Weights of a small mixture-of-experts language model, trained from scratch on English Wikipedia.
Size: width 256, vocabulary 14682.
Experts: 48 experts in each of 9 layers, 112 SwiGLU neurons an expert, 2 picks a token, a softmax router.
Training: 513M tokens, 7821 steps.
Below are experts of layer 4 (counted from 0) of a mixture-of-experts language model. Rows are named router (the router's row for the expert), gate (a neuron's input weights, with its number), up (a neuron's input weights, with its number) and show model dimensions 128-255. Each number is 500 + 25 x the weight over its row's rms, rounded and kept within 0 to 999. Numbers have three digits each.
Before each expert's rows: "mostly gets" lists some tokens that are sent to it at least half of the time. This comes from a sample of Wikipedia text that the model never trained on.

# expert 23
mostly gets: " District", " University", " Department", " Minister", " Council", " Court"
router:475463505497464493542527476471466484538552503479480475494481564442512469518511487490457538493470485502500542468466465469485512520476502485508490532517530542502526526470523538504482480478492505465493536519471463495495505501509470482489476475519489496541536482492478473510517427478516450495473523518476536507467509479519506513469502475498496501513483485490490508509551531530505487462494
gate0:452478517504490517444499522511515511463522498533481534499448479488483516534480496501497489522497547482454488526507487494454527521545456483457499501539469488494499505489504552453461513481537463518504511509498470538457479517450534479474494474496508513470518494508520485449502513520496455519508480471457442541566508490516496543502501489506443509529475510518498491490493511520482510504506
up0:469501475483484493570531495505514522514502499469498501523522458560502447484508497510495520496504478538533531478509509552530504460486526543542508454485520514547465509466520468526551523512475509500485539474564504474499551500537470490494500533518467479514496467488494482543515515464535534476498472520549531483498469522508472483508497508492530506468546507491481491519502505516498477515502
gate1:480478487469482472522498495482502489523501456471497462515482505469499507525512465497472521513471526487499553504461475463503524526540493494479487506516474511545495567503510524479495503509517468487510525463497489460494512515463497503516499475505515498514506465457455484509520499467519485511568497498462488446536482508438501516523430497498476517515496457480534477515541449533504518466486
up1:502524440512476521527521471514514516511501546546478510500502499499532500446528472478464506485514475501486493451537510462540500531462504523495477522506525559487498449496509495536452471509501502520448503492492494511536514509504459489509492496526489553492506489468512519496476446497512492512472524480482497443487487452498500543475513483531521492523473487467520497495532511472457506484525
gate2:488532456492477478517510483449527527551492494528498472455515513512493482493495515512491518510494514512495525440494463473484495499490453459508541507493511512481500516499496495481478473481490522517485449533468507509496479481500501532505506493528566541538516491528519501468485500489518515486484509509472529473486520470522474525511478487498496509451477517513486448493493489522540525468504
up2:518468559512500522516482499543504525493509495532499508539531489506512519499531488497502468473521509500477511542492495516475513529478506532486499508511469496508487459510477498496450500476529520504503485482550492564503512450492552510487475499493441513470486525506517469503515494536514486485495514450531492551510511504523508494494506499474505470529509512489476496501492458474453456521487
gate3:541499502473466490484506487461506516594513525494513497498511520499517501544497481503519497552436521502469537502522472487497493504532540477507508499483528524469526486500517503529517503492496539467557542523519520434526511534523459476484515493482526498483513467462536479535461465511541488517476509517477518507512532449511517567501496479485511483501471479520475511459483507479512524449501
up3:521485490506417513533497489502512517576504522504485519512509509512502499506510486495516485528495521519470492487504521497472503498553557494506515453477550531468507533472524478512489479496501535461567552549484494511513529533508496479507526469535546491487469471444531467520485466494523473502494503530511514498521522436486493503496526471480513485485446440504439465494475502528537517437482
gate4:493478499492511511527449511521475520509503474531496504539477511523525495504524522480504499504527523516487515516461463531463531511530488521526494527489504485535523466437558532473527503464459477494490516523458497533516471526478527479498506488518510475479460499527487473482540503463516493514532456466520532525536484520478495504503519536506489485543541504512530471524546465476498492453465
up4:519487467489533485538513487517490503475490498486541516524521529513526485502470467481518527462455458497499463496489487476513484507536507468510513500527542551451463510462509507519511507537499491511502525474525524477480505490538475466533486450499528476491512532490479513488527492532506557542527502465533492421532518475495473540487489499515485463529527465499531460481452506520517484536496
gate5:539497489524490463489522495477496521538497514506515537502518497487491448515527485531473504504473496535497495529510464551463471542513533485510518520460503518472520528478483478505492515498457494500557526534480525524467500481503559500522522506472493522543492502490537490472507496513536532467518524511504490515556506474482519509536521500505508519471491484520469520540504528526511506465558
up5:484513484504496525536469460518506512470484530504495454475491479498517478534461532496507468446516515494511477511505493517518514518536523520495490501539527486540462510523549499493500521515522519523490488493515465510508456475459508495492483475530465518528538497500511572503523508522464459541500475491497496462506473516500477523499495519518512445500521521456516507526473498486515483515542
gate6:478490504476528472487526539525465532548491481541503499442513479496495479517506478488492476486479525472491500529517459513510486488507503489507521533465518506485507447473457518499519486484502497511512503495514543550497485467547453469504466538483506472506538551535465571471509483533512524521507516505492497474507511519498502495505484528478506516466491482515523527502530497543525558503503
up6:483509500502489504548539563529492494555502515489469511484545516500523487487484498508503501497481499499500511481511493481523476516509448501479484540499539475479519477525466516469469497442529484510464513489505534526499503493509485476525459499484509465473543516521509518493529520510450490526501529471468489474545483489510472514449476492475499527514501482525495525528483465504509521524481
gate7:470494500475494508475516486456543498498510499487491467504502465474494529509494475521510455470501496518477557496511520483476511522453574519489500496475515545464516456480498515502500489464526502482510477497462501472533499509484494525465485572473530547525533485529475504539498499521524498478508551509540494505488455512511502497503470517436474546472490498500458502504489493556446469457502
up7:510501516505541521514510500502521490522502476512529530485427470476521487509478532505477536483524504535497495454501520481484551509505546522556511468501531515445536464510469499488525542490513523490503488516511472485516482484513472535493484493520509502520501561481495509491488491514521524433508545488465471520503469541513529531497508478457509535495510491505478472530538457499475483498521
gate8:508479505511545477509523481464502531517515496513485499510491487484503455508483489478549522508555519513518487478476509533438510517456515519540521518523503486517490512470461508501495521506509526490500463487473526552448495501481488500468485502492482529492464488551465517466438513474503481471481512506523507518545494495525492509512438512496467523472451477529471515521533492499521495507502
up8:495532508482525530471485507503491481484487487500524520521487511519484498501517505515463510513417506494512496548504499505501473476512488478448478501474472540560463492517526514506496530538438490497486554490498466454520493474524517511544527488540518494503514498464486491529502529522469510489558528497462493483523485511485545449512553507514503479480516494493505511500482514491477519496491
gate9:527504478470489469445490491527456460525514487482508505513536495489467471514506503468498494460498532497499507539497471499486537522519499493523504478508499488515531483507520472542497486519498523529481520507503510502510524526515500515481522532493461511501473510500538469493484519497511486484508532458526515490517496492510477510512542470478508482473504464513529485481518491540530512483496
up9:518469467489469454513498467506475468520506505509527493524493496503511484512489520468487482446517538475490479507501490485485485516501514494532493480496529498502501489524501483541498533478475486517503504484509481516475481521501535550500505518519482469503499480508525477527491481505503497472540485467531511527518507467499495508494506495528524458514494494521528505486494530511571510486491
gate10:493492522499437508519477528459509473529516448490522478481472478543510462560526509599476493491474512515482554483513518563523513456521519535489534474504468564506499485460494531524503540520522510461502553455500474459492499498508478468472497489493512484506503487486462481516523495504483482536493474517492475465568470556487503527499513484489462489505524475462512551496507547483541515508533
up10:543512515490475484534475513465490486511495479487525479508545486522487457484546495537480494445471498484467541481498523513489500502485484522500527498521504542488500514445477489510504537539496540473489506462484457459489483485498522451498509479497503498487530508506475482520539476494504479530513523487508498478551486506539520510450486483474499489505535456510493490484510526505523491544506
gate11:493540505499528492516484480509533521498506473491476507533481521438511481525472509502497488498533526523518558479502479492458500491460494532543511474494469532505481525552466532515509496504507527541478546512520457480487520502517456482478517506564487507567519539539459485537485484454444511492505552507520512501499505526506497524509525505492523527470465486505431517507525519503508513490501
up11:536438535475468490477473514510464491530502468464511518519526502544492496522475514496504483437503509536460496485526499498523508468531508494455504501518496468505487521493520505493462539481482542505525507446521535484494451513535512493491499538514450456465504495453505447497466544496484516520510466456505533478480454472485482494489473495504479458486478461499516472504497511488493494507499
gate12:460532462506478491503526512496500495513505489480513496468465455507500492464492526495511502533522477489510486503515511503487485473497501544534476542505482459460531464524518497482490521528497456521476458502501525505487527500525482523526510497521478513520544434482533480528472518530479482547506456554525528465444494454503481441479519487478503467528498480497494544493485506500503487499483
up12:505525505547431475513533504501492457526525448487465475501475479497494487513490526487489503505482491479495473543464482499532502508505501486460485479529526493488489474502545512522517477498512495505495485501500474556506521474513503502538538491474478489532508478515492508524490494499501475511490463544520514509450486498503488453509512389483534474512480505448494490483504486536500536490499
gate13:477497492511512450503534478524475485480495476495467484475519520459470496535537488510518458540486496511492539493505505532533497526498482488502498434459500509512493514517490534532456495490520502512517543511509520457464458463491497483488467545505479518522494516528506473485533475451501540493449524434513544499515506461524466521498500512527494495512473531501512516503501534488479530523467
up13:478475467505501496485517447486487500549507522539433478546496475471504509487503490499493518511454495490517485514506458501543498509525499499481491469467485510476532477518523470498469537496532471519491521489513516490434508494557504473519520507514468478467535526466511488495519464487511514512526505516494552519511493460497490512474444476513495474519510487523518496496543496541494473494460
gate14:472519520475488525505498476506455504481511524464499471481435530478478489556502483509472512533515489469480512540511491483517543494505499483471521543524504508548530496512508531479488500497506500523556517513553485488453513496499484542497492500503498508516448498457482508520507559508486486500509518466482505470453479528510526502504473507496513480467490466520471536525454503487502505503504
up14:540499493472514509504505487516492491513529513463478469499476518482509520487519488467501529479507510504483510509488478469479541530469474472487526505497464518498545497482484478494517496482520492454518521484469509534481519490459481546510517519541515513519460476469499507492502532487462436445505491494491511524495495485470487522515503506524513508528517472524454493524541506546505488520472
gate15:520479531468472498512478484494513477511506505503513513496483525506518485460507488515522495491483517521478536487492519489459481491465479514449455484467505432539474548489505469492495538464486523517510491517460467542512509529495534485468485499489480455500447537512502468498505477493505495503537510461481476594504509512495501488478491550508489500518481489472480497498492481468495470503475
up15:533493505510501501476516515508457493532521468495492495500446518503515473456506501557502511490459491526499517534513485522516501474463477458500448494476487506518520515489482527517485534511488500523524477494504483469458492487504469515539515511487488474477503482501521504498468506505506506527501479529499490521459504474491565510485469492516466478525485410458472530521497490493523498543455
gate16:527460526506467474502480491512515515521527516511473492490526521487500466508518477480526561482525528522487547505521519518452498476456520526516476480493485554495498523524498512506494521503512513460496517484463479515469517519517469530486541520513500481520487454488481530522525475484477520481526515533482558490504502515497453491474494500477461493496498519519494499428495548504507500522532
up16:500494496560535500480483533477515484448497486516519509522554508494526519507528470494507490507506520488484519522506491511516487529509521406479498526461528498523501431465482510516498463489517513510493489487468477530513533478487459451504468507503498511503516490511541498527524474499508487525474533497460475503518505503546520514464540461473517513532513508481537506501511462478467499509497

# expert 18
mostly gets: " A", " one", " An", " E", " very", " a"
router:481463487466515510504535489460452464532568522519506498508482512446495485542538469545488526511480443502504520490476447487477532476464512493472518535494507505540460542474514494501493530501494477524506520521482533503486523512509524469499477497502509526492499513491505458461513448503511483498470528520509505513470451505552527508480509507496503499507489469482477547518485522523499497480541
gate0:501503515485468506538496458514481508503515495471530521518530510466513520486501501481507513452439490510474488542513458487494494497512566500493494539503487491498511492464503490512492461532458512472506499513528499507498426501559490466525513461485487476525489448508497448494518416514470493472532502510474488482495497437502512480498509503506508491520518494517499508515515510501518471518524
up0:509534500491505485523490496475503499534493525500534477529537535475485497468487527499508455475502507493465521504523498498487520478532542498481509514501488462496466502475532517510516526536470514501518509474543478517510462491521502481555516470512478507511476467533492480467525457498529518487514512524505486472505470428503506528514514516512493476491531515486508505467537523506530462517530
gate1:536477528467522525516552540478509539529512503510441489503545540539496528511494477505517505490484477497477525502536486509491537520504550489503551523484501534514519496529517507524507526475502510501534516482486558481493512497518508474501499471494489479520430441517485512516542543509526444519487481458481516500493485445490503490508472476509493551494537485466497523455505486467484500475521
up1:519478507511479516461503500494494501538483534505522516500537519513488475499500450507572486508455520533481577548523460506513505491487499505493495485497483511524511512439509479490495478498517490466467502477516527493477507461533497451531497470469494497485485442501506520479555512515535511497478505454519485514487513479495486526463501489489554496464535461518542507491482487476510474517495
gate2:506462506511479531487508500495527528536517504533495488448484523479471527499450524477512546520490467480501513485470523537515538527525460475496489525477459522507479533489533478456508508490463498462506491472510488498508486497522495497508521486441508504486446459480484493518519514529456494526534477513490510496496514524461508548509480454512521501499485469490484512516498468467521474547497
up2:512502554564541528500504517513505527551518433501546492485474511449529535522464552491475479509475513455479541476469509487482485520505467508493502488467501553485511529500477551505484473527513468530465529486533478496490510477491457487451467509494574518473465535533507513515466507507486444487441500514516493493531497508499486504497498514521477455466506502487487468501517502507463483519506
gate3:539538478507491510450509520532504511579518485525503526510511498517482491493516500491540528525456485453488507552471503495537525496477504522525527497551509518493522540494501453498457526514501522526515536467532500475507493495529512501499483491502441493467473566522540507493488477499491519520482532516497489508480498512539487449489427508435513476486486447469527498536510485487487515509509
up3:508502495494479526547487526492533498516488524560537499534536494505543483527516513510486479563446501489489505543507512514518485528467508522502487484498497538476506528513473479505479508498516461519476515433568495494463531523520551504522497485448489490488521557524513513490531505499511466459482509538452472531520468525509479476508472547478484497495494479474520494484511490482497544482515
gate4:543487474487501504506540479539477494517498504484524558461501460446535487498471487517528482494489465469501547519508467494494529499497495506521501487505487464503472461482470468518533531461511511481489500491498521493508514470449500472534460488503504503506498522563533457552511456455530481488467495513491516501505455509493511488477543497536489469455517495499508543509484498503521486509475
up4:527492572470455481493495500498514509554477524500482479505502554516521511490493526493508522499492493501446486509513556478458537468538485490514526490544511560491496515491472497490448514523475496436488478463535517530496524486492465503487532485483534526468477496496517511518525502506499517476471491526513524514492467488487505466516455497496535492516492554534484482502485518474476498439517
gate5:536505435505539447526510510481500512544501511507509438468466489529471469526511534507488506452517539473506487472499525502497497499471503523484483523529470489503506491524510502492506481530508479532498537513498524543479419507496515472496501476500465544473542507528499485472526517480463506513457509531467504525496479477547511536490526495483540482530546529502538503495507474497498500498520
up5:525509455538534492494535503509510535520524515495482465477489470515491489474509475483501499467512491521528505477521436481508499512455524497477466469535488501501475463520503480488494477492520468495453518565529521533503514505533527477496490499505452523478509496525493479507501512486486494540461478521480456530467490448508551486480513484471506544500484447485521499525496480495514482494528
gate6:508471481497469467507474509473526482439522516500515525485483494508490494502491489521474492502479505529508491487501491541518506491491538459502557500464534505482490466488527458489485515501469499502480523522479503484474534478509488469496494509504502541518511461501510516504483467477522490493551498487510523504465497497466506479493513540531405482501506497496492480515487485547510526516459
up6:477476497494486506496448556487496476504490476490524545516472424519490488511496512504501473500536523517515492481489492510508526519467533422492512463480488489475516485468476447463501476531460489507474522530500525478501480488497518496482533555465496554521556517446513486480503485450500526493495494485485511479505531477519506553486523501487497488486503500490513501568472476504510491521485
gate7:466526470509484493506516476447506502496521503485531542542478505501447519522450498501525495525461485475553482500520492485522524526505513505450492468488479478499469519462501477509522492485550539511493509490541488484516506470492525479494524482458553470511497497477483509438540486478496484501532488533508519468554491499479527516495482562501479495513531450504480522557505524517503501507472
up7:477499540515497514522496500509514519539499480497531509449520508463512507456508464514499488487522515547542493512521461509506469495473489533534498484466462493475516502516511503523454473556562517517502531472459502551494507464516467518501487561518484544510506542528503511527461515540498516522458511498475470519510510490490531477485457480482532453463502499476499479462491505496498520512528
gate8:489450469527457499504476489513489501482518493442485460500452469507506517502498516501493511496540528510483509516504510527516512485529485527505495489532533489519464517512490517500491477447461504473479515482489464457541546514461510497527537458516492545533511438472501487492505485473516475503483501477504484536472515505539515448505509566548489498460462483471529524506490485504473538506459
up8:478525551493481542515500522503494505500507555549503490518504478525475535471529510505507506480515491488523533473527522479492546489529499476515516507516490509450518480518467504488455540523465512520515482481474505539541465490522508470450466505484521471524507506488512508488513486478521523495516544485496486508473510474469483516502504510484475505469500520486464512502495539484499480481492
gate9:507514438490483520493504501465486475507531490498469474495503444493495454465501489495514488495537491508510517452467465494535488479508522474503470529549515494505491475531472477498515519540476501504501482515512527576507534516563504520463531534485513493505535505509560482500498462496506500554468523478491469466484483521508536501488514496508516516465513511478521536528519501476484487463528
up9:503494458461507487500507509430534537470512503514480503493504511540497444494492526502535463503504521525524517454488489478526485534501515508482507491495508517514489449557470454506497529496481506488528510542519544551487511529526503556494478493473523571495536457516556473500521471493485495485447492489514487463480474521522533500517544494566507517476493548527510514530492501470512474480502
gate10:489499542476501440513504465498482536525507506517515463506528485520465509500484508499492504505469519537516500511504489555510516493437453486539523482537506495503476509412505473498503482490509490549510449475532515473531504465548456496482492506502460519519485521474513500479533496516508486470475527519491523464464510490492488511503476512505516462504489471462504505493526495512488533555481
up10:498513526501493487510499485473492505469477508491565516503522489530489497520455529521485508522473512531527535509511522453505532478497503498485534543535470509449519479507507523468519488526503548491500534462497507521511478449485519520495498485514521511510515498520469448506487471524489480486503486496507493493507479470474469550515478484505501446492442504490472472537510513477512474532507
gate11:516497467498477477496513498563536470493516544552462521469511475453461497511499449502530513508503502539483489519486500483475586461499477485505508506499521517498503514521496501478525506543510513461521519503517501468507476488530498518490492491516499516486525500505508521452513464531516490492504505511509479491478511472513533538485497474521472480496524489497538493519475512520530492509517
up11:496508501492465482527462535508549539438511512494513509502475487490478539533471487490535488511498565486452497499494529508503513502509513540502490536515508517498497525524503490481443519489506470535559506502464482410526473514483477497492500480532518509503502443486502487494484435477528481491496502451496516509510533519500520522511497494511537510487513482500487490467546487499492513458467
gate12:439503497513513487496482484483480522509535494528467511480450452429485491515523475480489470539527489477527556470508478498512466468480469506478476494467506487518522521449522516492494473470512529533479487483551493529542484539480473480461474531491503508505504489479566492476492521491499477524534533475532531491471453548490505529490532516452471473535455530491462501510492479553498486501519
up12:500550522534522480543490473458474541542508484457452444507479505491523513470521493475481463483494548541482538475495508509481466494484505514488479487505495463497489496512523522524480465473501526497480483512530485542490515502506540455522499522531493549486491543463475459516496517493478498524550516499495551495476486554504501474488489511481444480567490522514470485513548502510493482523479
gate13:499472478528501538485535506479493485487497469468555441500461513512522472483505492483468490487477486487523540478509546519506496503511446510504474507483470520509465569499509510482487510501494468517510478494491496511488530481489530524482483508518508533509513521513493489545490478534462502495473451526509470486469526537514486486485535492492512455486498462469490472485505533492486509511454
up13:449494551514504530501491497529478519484500541490506457484494486512485507479483528530521476441476541478475478515504506501497495492526501513510477497526500492512514518498512509499497513511502510485461533510503498564510516451541492455540503513492538504490483461519479469473535473435514507520503480515479495493497475520525492487547505509517486462481482482501483513504491529510489495485517
gate14:417505526502460533537534503497534486520493491508484485489549528488494501495506488502489522540490495524536520498506483478541492498476472515494477437544514518505492482447529525485473510472497492481539485459460509485504465520472484525470489486519524525500513582531489549489531473540460500462496479483539511492464482463547502473517504530450497551496511520450459465504508487499453502557523
up14:542509524494522484509490493485493503492510521487496516524484503505529489474519491515492486481481497531451511494521530503471477504503510493516473560453509476480479506529540474509480540503526451495466469485482488488485474493508524503481487539497516515530531466499516478576461486461473510500466501485461498548508498531483507512515499480530492493540458471469496544467516489503511522477483
gate15:491539506501494525512528534511530531517514518492459500485541499459479519487493545455498546504515487525534474525503491478509491493555513539503552535493484526472480509484476517515531519481512539499510524478555498497520505542501505475485466472532470502488503484481468498504499520487581451495523532460518486544504491537515527491504489502478504532437502448491444512483477501511480526479517
up15:503524466504463507490493512499503523499486516498470490534562515511512524518493511505486468501515522470524471505481481468490495490488534461497493476502537464500520517555492449456475501485520507465478485474492499535499510474484508489492508517454518472469444485515521488525484510508420535512519473534449492525500534488442511519513525494491523472535498513482506467490476467490504490567497
gate16:542512470473530498499465511491500543511511464468529526518468494501472498493505490486449526454495498507461499499517535502491498510540515511499525535477515466517517505533538510500467512514524483486524536459509539446513504505483474555485521524506480461482455498494440450501491511517522515541504526469494551508500482474514492525471491472484465512486525461457522499449508518465530503516495
up16:501497464533498500512545524530486481483499535556515503484489494495496524511518517504516478493531493489507513541470506504441496500472511504476505473470472479506484539490532560494475530492477518491490448468478477484452506528441523467535520517531490549517519511519522476489493519454484505460436489490502473514570490460459531538499498495463498524521507531487525486543519517523499482445483

# expert 7
mostly gets: " km", "°N", " kg", " JPL", " mi", "%"
router:489481497509469503569504473503505481505564513505488497493486525468517516513522516515463491527501482507513496512493495487451504527471514447531491522529547474488476494477503494491499497474484508501523546514482474521504523522530457508466459499493520510494501514500470458480475471463502462523467535511507483505457475496504511476473468492472459505433493504492471482539532525530467518503503
gate0:497486515464483496472551481499495515482491562510456495500500521521502491482529496468524484487495482531420493481476510496481500502530462511479506556493525522518470531516506484526503497470501508519521498479491485473525510556479503541468510527549510515486503542504494510519493504483513491549497530520449517495479493516480508456505498528541442525525473506490499452505520510517475486466468
up0:524498516482511472510499480504518506521497480480527504473531502500490525449449490522507531524445514480471496492542471497511475528470466498469499491515482500467470480465520524488513513486467474515493487525526479512491512487498504469526476454485482502533515471496506456477550486500487489475505460486529494520481487459510490537488464522512503512497518495495492491545452480487504500537498
gate1:488522482506450509456504512510507481513500487498463514537517469473529492494517514508517530498464514567542519495477497508485470485516488491477520517476563539466479475512475492499455512484504489522451481482506486506516500489474491540471494579518486491522559494502525481527527522548478523512502524541514495480495487471513481536494533550490545480529502492451499538507502508529487505534518
up1:485523512515495525479513456485431493504501513491503499516517510537459486571507490514506502481508533473481500521519482499466527541475553537491505476543506485468504543487526470496520468563504507479494480499526539530526466566539459478474532487501525495484481526518506530467469515505486524516491491495518514480494526509502499469499501503504449478475544493530511498472488468479485504497524
gate2:515514515501492536450496494492507508503497510531499564465510470473523454473516460501470520518467511495492505560453511505497515535523497437531522478469478506499495483470530516478475550498492514490531489485450479515477511517496512468485494533513498557527477502506570510463475500525524516491517494500493469524484498480478505560531454540457472495506476481495468534487513525528479510482492
up2:511516520479469489500516507495491487499500474482510495491494510503513503496467541474531535476507474498513461473504492495530500501499481554503523564474497531517524515501466511484506466516495464512486478484537479496498496500490481507480470487487513460545545504523452453505494533513536469532475489568479534447545477558465527480460524442512510490479538465506520501530520522476559530491449
gate3:504509504478469493538510545543456517523500508482509554488498558452515493540492503485440500516538486514529485556492511519479510526460494488540521467548503483474502480478499486495522528537501497471505477481485447516535496501494463496515511497455514508486521503472515493485526459491462470507485526542484515445442485503495476495490482510535486476463520491507524504444521500494531470487465
up3:523491482554502502557551493542497511533527495487478517502486551477531492520490474516489520527509460509490488502477545476497543510487479491516525521506521488504509518502461473502527480483475496501487526507506487514522490496505481532488509477480497512517490509465487527484501450470474414489513516513463483495477477500471476522444465463513483461458520483508486551452505514519494495475507
gate4:503486485510517493457474510482501487514489516520506521499484530508520484509489447458486485523507519510492473465502491546482496488535523488490497487520457565554468528487533519544507532509521473534451549536528493513518533503473502491528472478490527482518478479466514477475523526519491486506477512478539497479514488510498547509488508503536486474483531501485503564539467488453479487497509
up4:525548482476493518480510480547495529492500510481495526545533513497453521518483449472473550531482486487532471484482521502510489540479498486455516502475519491524453524507510508520473490512479498480495508492521465487496521477527492459551510532515449530500472482521492486497519512507504451530522482516482514487510546510484539495498507491475523511496499494511509508513570495483494492492474
gate5:488511519454507522485512505523521504517497502525489538491455483498512499529516511473485487557495502519540489547511459526518527501493515475488517499479492472535480511547485461527500555519470504506553489513470504523500559476525499520517487479509508451490554463500529512524482498546459490517537459491487483516490449498489528503499521524550494517431516497482519491525468503499493491494493
up5:517481490510493567477468517475437493513494492524495480506491488534481485454518499514495470537505498482537486505532506530471531513488505492546515495495520455539532447484472513510456536465488490482496467548506486491500568463521503496516512523481517476489472519484504505481499520506494561511493500496536475445485496469474490500470490497538461492516499491478489498545482557469516497497511
gate6:497467508498505507501528544516490486520511456498477470487510581504526480538500483522492522474514446508516527549494533531501515558504528479502496490520529497493516507485504515520544487491479527497507493484531514516473528515517469498478536536466498543495497524509488453485483484486464465550446523485529468466462495564525489536494463480473494484488529460517532499483496499480524455536503
up6:490480526481496551530511522510482478516504495493483465555480540495501458513490525502489507517516461482482497578498517541500528494512512495550514505479522478504531522488521466488510497520462489489520485447514496545516539520535464537476524514432512489501524495477520489503434499490490471529489552467482468466496472556493487514453470473461467482481463474503487480472475498495478504484459
gate7:475462532513451527474515502497465453510499464487516562507466450504523479513511500518485500524545440528524506528482461491518494475508511497543550493526521447471525500488513486453480501476471506452529503514523497502494527485504479498436490522499512534517529460501559496515497522483529531504482495516494497511474492515526567481498485508516515507516474509451494488516491480525520506473497
up7:496562506551507481547446516480498519503496517557523506490448511521492502511471523539455490497468462488521524519537491508515520474505480520469501476515487536537469468509450480495509496571526504522530533487479531532501467468503492517472456470471501508463466480497487532506462503544508487521556517483517496526499521518502499499500507501542505505470535543533486522488495495475488497434508
gate8:493514465477498508453553525471538484496532527536533482489514477518507516496506480558471498532508445495542531478477443514554475524485515508517508492533528504468483504528511472485489528461474479486579473519471473475535510520506484525472499494510501546542497521503485463532494496502504462491516506548514514515499459500506510538490479541489531530539475508493516481469510499488499515520516
up8:483493536484499464499533514507513523505509489498520546463487479481481518507505526540486496507494501464499541547559501522526530493473538462467513532521517511492497469483502512494478459527452484535562484517498502490517501457505521506488504466475467537529479475473461466498503495476548460506539525461489497444475498506526536554462439532520517511497478542532524472526515504499474526536502
gate9:476509467456494507508532466497500446524520499534497516522518541523528444458487513483499475486509479479497434511494497520450478508502523489522488500532538499527463524453481527517481478543486502495492486517509489490512487544514448499552507504473534490457507501511512524500479525467550517487455504566525465534493514519504497459504514506511505484487498505523494468514515515518473506515495
up9:491467483528551517496542498487476478540504541519468541476489501527487486497487487482513482523474463429534539522480508488467512444513513481524536491488494515499491489476495513536507531523519510527488488469485558502497462498444501487474516513527511487487522505485514504503532514527492483507519474482533462511457530538480520497493506439515457479480496496502511492505509525514551485460528
gate10:516482494462496534511489483532485488478522498530458492486504530492507481499534497499499488493524517537520549486494499501482518492498507515507500478494449515509483487503453504512473574493480458501470509455505466495522568542506494523458475546506499538553502515508512478474460517483524486496480514489515482546497484495444530455494500491486494451481468481488497493465527428479467512498523
up10:536492514480466517516478520538540466519488502534492487501504526490533518472507543511503472470496451498546487526467503472493496509516477488485463518491466543518491445478419451515466512544503504472521504526487507487499503495492558512528466508534474529509502501481505512507504548512514534479487531537487489488460484492525482485495457494495499500496514488498496477488490514485520475483482
gate11:473527489504488479512457520473512503524510528471522496473525524485508503481475480518505484555544503495466511505524455484490487494534523524472516500550497513496491488487535509525481507508495509526479463484479525516455503525467515510493490498528500532497534490516552471498484521496470541547475517503487520504497518483491481496481517529489503491502488498472492471514497534502478499519541
up11:511487491507460466482485500448519507537509528499488524517517513509513513475461500504502500504520484510429506500520477490522520492478501514513520524525496527500517492516517528526505473502524508552509501478499526504491523512481506523456504497536515500494493478473530487493471498487497514526450509508477551547481520463451516486468472503496505501502505510503468520523485489496481509524533
gate12:489521523511493494487553528516496525476512483512483508456498485480486489508489507471508528498493442525512528527489483477480512491545471522498497480504468507471477505519484504501478509452508525507536469532516501536516505557536516537491491496485518478508482464469474427566477501501512447511542508525531509472514508517509477497518458531452455546488479507491507513512554482514494526551517
up12:495451499538493496528481478510499464481487505464493486554536550516492513484518505513472480489477533478504485490492550522481502500499509489526521523498492480518519506523507457522499511471488498501460555493473497471466505495511483475463498520487518495500503497484512543464472526503481519508490440451504457525501529490492483491507573501524483468465544499510463476463492501499509501495505
gate13:536483509479556485514491508509498487482513509468494493484487477504482506475476475499501507491526465495510516471525503514478442517503502483504527505491520469521507496519504473450497463562478510468499510474466475478502496505504501508502460501463508546516443493571469552481465510488472477463582507498463490521474493476512510516420543498449518549484481504490513521517530454509492502506470
up13:506494515501554501485463460504493485493518463465497466494488482485449474484503489524462501486490492503508518473494503510498442517494501452502523503505521450508486493557492499462519505511451538454491480489508461456529485472459546521492475493484517510551464468541486510484482515497501479481537473521485507528499497533498498466457503499488482560464468516440501497544536490527472523501493
gate14:500486487520476517511513472548531514509529511516540514477497522487526470508521519536505494502490508499485492498487468471515493489493497554483488516475482522519441541478461508527516567465519532483505544502489513475480543471494475457479498513507546477482521524504473524474521493530536543540479466526475471552462508480499522489510505476516474490552521484480493447500494494513474489478539
up14:467495498536480503472505473523471501478529508501511522530518510501459473505495492488493513504483507532496498522496472510534483497547505519526491466467442476519475546538524481486482556468478501458493493502521491477476547537558492513495470437535538465478494531484522499528532456478493493495467483520481504495448497484510501448517500489450502506488492486464477459534460506501478546517517
gate15:447510462546471511508557519499488438499517508495498500457534485504485459502494512487509549488518492446531535563537479526519476464480529510513513471536506483498541514512505492525523507516491513519550473473527468512568479474486490519477502547502511508491513531489509466542472480468512470523505518518508546487542503541527488544497506477468521508522480473539517495508514536525507505509469
up15:521509500496497526481516466520520507514476480512517554528489454525478542498499477476505469496515498524501480471490468483473510536502487509462538520464517474535490475529485503445486494459529515465486475502490452472455537467473491479549477502521492467466523524550484546527542514468460542495505494521475525533535508505458512511526517475530521453518514513527467468523496480511485503496474
gate16:454508495500532529480494470508488466525527492485522506514505522506496465480496508461483488468525467484543566510518538496490488499487530540532514483487499489499511482509497470510489518504551502481456531512474523534497460503483503511463479541466486561495502506515494522500457496453521517469462489482504465501512527531513518471487528494514475568499480512486475487519488496476462527514484
up16:485496495491540474460526476543509481535511520521458474508516531506529512517494503492504509500540443475558524514487508533489468483503545532467466459527506499501515510479477476495510526476538515465466502467506507533489471497510493509465508518480466525438510511517439507527494480475483471509469477464547481481483510497500518499487550502520495535500478497548478464466518466505510506476494